Weights of a small mixture-of-experts language model, trained from scratch on English Wikipedia: 11 layers, 8 picks a token.
Below are experts of layer 5 (counted from 0) of a mixture-of-experts language model. Rows are named router (the router's row for the expert), gate (a neuron's input weights, with its number), up (a neuron's input weights, with its number) and show model dimensions 0-127. Each number is 200 + 20 x the weight over its row's rms, rounded and kept within 0 to 999.
Before each expert's rows: a language model's description of what the expert responds to. This comes from a sample of Wikipedia text that the model never trained on.

# expert 12
Description: Auxiliaries and participles in prose after was, is, had, such as were, been, expressed, reported, used, found.
router,193,194,181,200,195,203,202,199,217,258,185,219,180,235,203,191,199,163,191,200,202,215,191,221,230,199,186,236,215,183,211,206,219,191,195,213,220,161,208,207,204,202,180,215,187,198,164,177,233,190,188,195,146,167,210,211,181,189,204,207,207,263,220,190,222,222,197,198,191,189,190,183,203,224,216,211,219,194,221,194,163,184,219,164,181,217,203,185,197,205,220,192,191,180,174,212,189,245,208,210,179,215,213,206,240,180,180,190,202,198,198,230,231,227,208,178,198,207,216,216,208,195,210,186,229,225,210,189
gate0,196,166,179,242,204,192,224,183,194,184,177,171,172,205,217,197,212,188,175,202,182,209,206,226,189,190,194,202,245,186,219,195,219,228,186,188,200,211,206,198,227,223,199,192,204,214,196,178,232,231,192,183,199,213,172,206,204,180,176,180,150,201,211,200,234,180,211,209,196,191,186,188,211,224,192,189,217,222,203,189,204,185,224,185,213,163,220,200,183,235,185,199,183,255,183,179,222,236,175,208,182,246,204,219,197,200,187,176,206,215,203,191,228,188,163,201,206,239,208,197,202,235,219,217,188,187,194,195
up0,199,190,230,192,189,187,214,203,231,207,204,195,184,179,180,190,206,204,199,194,172,208,207,229,211,245,205,186,196,203,242,212,188,202,219,187,216,212,194,199,175,189,190,195,195,204,214,196,171,231,222,151,193,218,175,184,172,183,213,179,193,206,196,212,182,199,181,171,227,195,214,194,184,222,203,213,197,177,176,209,182,209,180,189,217,205,193,195,198,201,214,206,203,232,231,190,196,170,195,209,195,225,201,209,194,207,210,216,170,212,210,201,204,188,169,213,192,220,184,206,171,222,237,187,226,187,205,198

# expert 56
Description: Section-heading marks ==, ===, table pipes, and main verbs is, was, are, were, played, as in Laurel is a city.
router,229,187,153,234,224,204,193,186,209,195,214,200,184,210,192,197,220,187,170,181,223,186,180,210,227,189,192,249,192,175,216,198,236,227,218,222,208,209,228,190,220,245,197,215,196,221,189,168,194,220,176,171,207,210,227,187,188,221,176,197,174,230,192,176,233,200,210,222,208,209,185,156,197,218,201,225,210,218,233,226,215,228,206,187,185,232,195,149,184,202,169,182,175,190,195,217,193,247,186,204,157,198,209,202,177,195,210,174,208,196,191,215,220,227,175,218,204,150,241,205,195,218,185,176,184,211,198,159
gate0,215,179,197,203,179,191,179,200,200,204,183,229,165,210,200,215,194,181,206,212,195,221,220,211,173,225,209,238,186,198,168,221,192,192,237,187,183,190,222,226,209,185,178,198,177,170,168,189,211,203,189,188,224,189,214,178,226,198,167,192,201,221,203,195,189,189,206,211,163,209,208,174,206,169,209,196,213,168,236,191,198,215,230,176,182,180,167,203,213,224,196,214,179,219,235,206,222,194,229,227,216,215,208,204,249,204,190,214,235,191,212,184,172,195,199,172,216,178,201,207,209,215,192,188,211,192,222,181
up0,212,196,208,196,189,206,192,192,184,208,184,227,182,208,200,200,175,227,202,225,171,205,211,204,203,220,198,196,193,198,202,224,183,210,207,194,197,200,230,197,212,199,170,207,197,184,198,212,195,183,178,209,202,226,213,185,222,208,207,207,196,231,179,204,204,164,195,218,180,177,178,187,196,211,247,161,217,181,216,207,195,248,211,201,193,182,187,204,212,221,185,190,206,197,197,219,189,171,202,227,197,240,177,171,219,213,198,221,219,206,204,189,177,173,179,175,219,190,210,174,230,170,189,206,201,198,240,201

# expert 19
Description: Table pipes in header rows, line breaks and section titles in infoboxes and lists, such as History, Preceded by, Distribution.
router,164,193,211,213,185,182,157,196,232,171,231,207,187,209,199,184,188,211,188,143,200,219,176,199,196,199,184,208,227,192,192,191,245,184,184,249,202,216,200,196,231,198,178,186,172,227,219,191,221,187,215,188,183,186,198,216,189,204,206,191,186,216,176,192,200,191,188,202,242,198,217,229,216,228,216,202,212,176,205,212,162,197,163,156,193,237,200,198,178,199,225,210,211,194,183,230,211,193,165,174,169,211,200,221,223,228,159,240,174,225,152,179,232,209,204,259,194,175,224,207,193,223,210,183,210,190,223,241
gate0,232,197,194,252,202,209,225,198,200,185,198,229,223,183,197,219,178,187,170,202,214,233,197,173,220,179,222,180,163,169,178,214,215,225,182,217,191,229,224,226,179,189,170,192,201,186,187,181,191,194,195,214,242,193,233,223,194,197,151,184,213,197,169,212,224,210,187,223,194,192,233,218,206,221,157,175,219,244,222,213,224,196,187,189,159,188,181,192,165,186,202,221,204,218,180,229,258,190,188,195,185,201,180,193,228,230,195,182,151,219,200,167,226,173,195,183,197,216,217,200,206,212,202,181,213,176,232,165
up0,207,202,165,234,200,191,211,182,204,213,216,213,194,216,205,212,174,196,182,208,209,221,202,206,185,205,209,221,177,193,181,223,215,196,189,223,143,225,204,184,177,176,169,183,224,215,213,222,204,199,201,223,237,203,227,200,199,187,168,189,225,216,164,195,185,218,191,218,224,213,246,221,187,222,161,196,201,232,239,191,220,170,193,204,185,199,219,197,202,184,189,215,202,209,200,239,232,181,230,187,164,221,153,212,211,212,197,197,149,197,209,145,203,182,184,181,181,241,172,182,194,181,225,194,218,195,212,163

# expert 18
Description: Minute digits in coordinates, table separator rows, digits in sports stats, and words like national, career, History, FA.
router,202,220,219,220,189,177,170,194,236,214,207,200,186,221,189,187,238,232,242,187,184,200,227,198,190,188,216,180,240,219,222,212,200,210,211,172,229,222,173,179,199,168,203,209,172,190,213,209,181,159,197,234,207,188,197,190,205,213,229,199,224,211,203,189,155,221,181,212,179,198,220,184,183,177,167,173,172,210,188,221,202,187,175,227,203,184,211,184,162,176,206,203,258,196,207,208,209,206,193,185,202,234,187,203,190,171,188,207,216,239,189,190,182,214,166,232,218,197,201,186,205,208,214,164,224,220,187,167
gate0,221,189,186,207,218,189,199,186,206,217,164,203,173,213,211,221,195,195,189,182,215,254,164,231,200,212,198,202,214,184,187,187,195,177,173,196,174,195,223,185,219,228,204,194,188,209,194,237,222,234,222,245,216,189,168,203,225,208,199,185,205,199,178,161,254,182,201,229,172,187,175,211,215,205,210,198,193,195,175,196,209,165,198,185,197,201,215,201,205,213,208,215,208,201,177,232,219,218,172,193,198,215,188,200,193,201,161,186,202,217,232,197,185,225,181,179,210,218,196,190,236,184,205,198,200,210,208,166
up0,218,224,194,184,187,207,181,196,204,218,185,222,164,189,210,185,204,211,185,170,207,226,195,218,206,227,177,188,228,208,168,199,213,175,176,219,157,185,215,199,215,205,147,206,175,201,200,221,185,208,211,212,199,162,172,211,211,200,200,194,214,202,183,177,238,183,199,209,186,193,191,196,206,214,232,171,205,205,225,190,201,182,180,190,202,192,194,197,191,192,192,249,199,191,197,220,223,195,142,216,194,224,177,204,175,216,171,218,225,215,230,204,211,213,199,181,221,222,210,216,220,178,217,183,222,210,215,192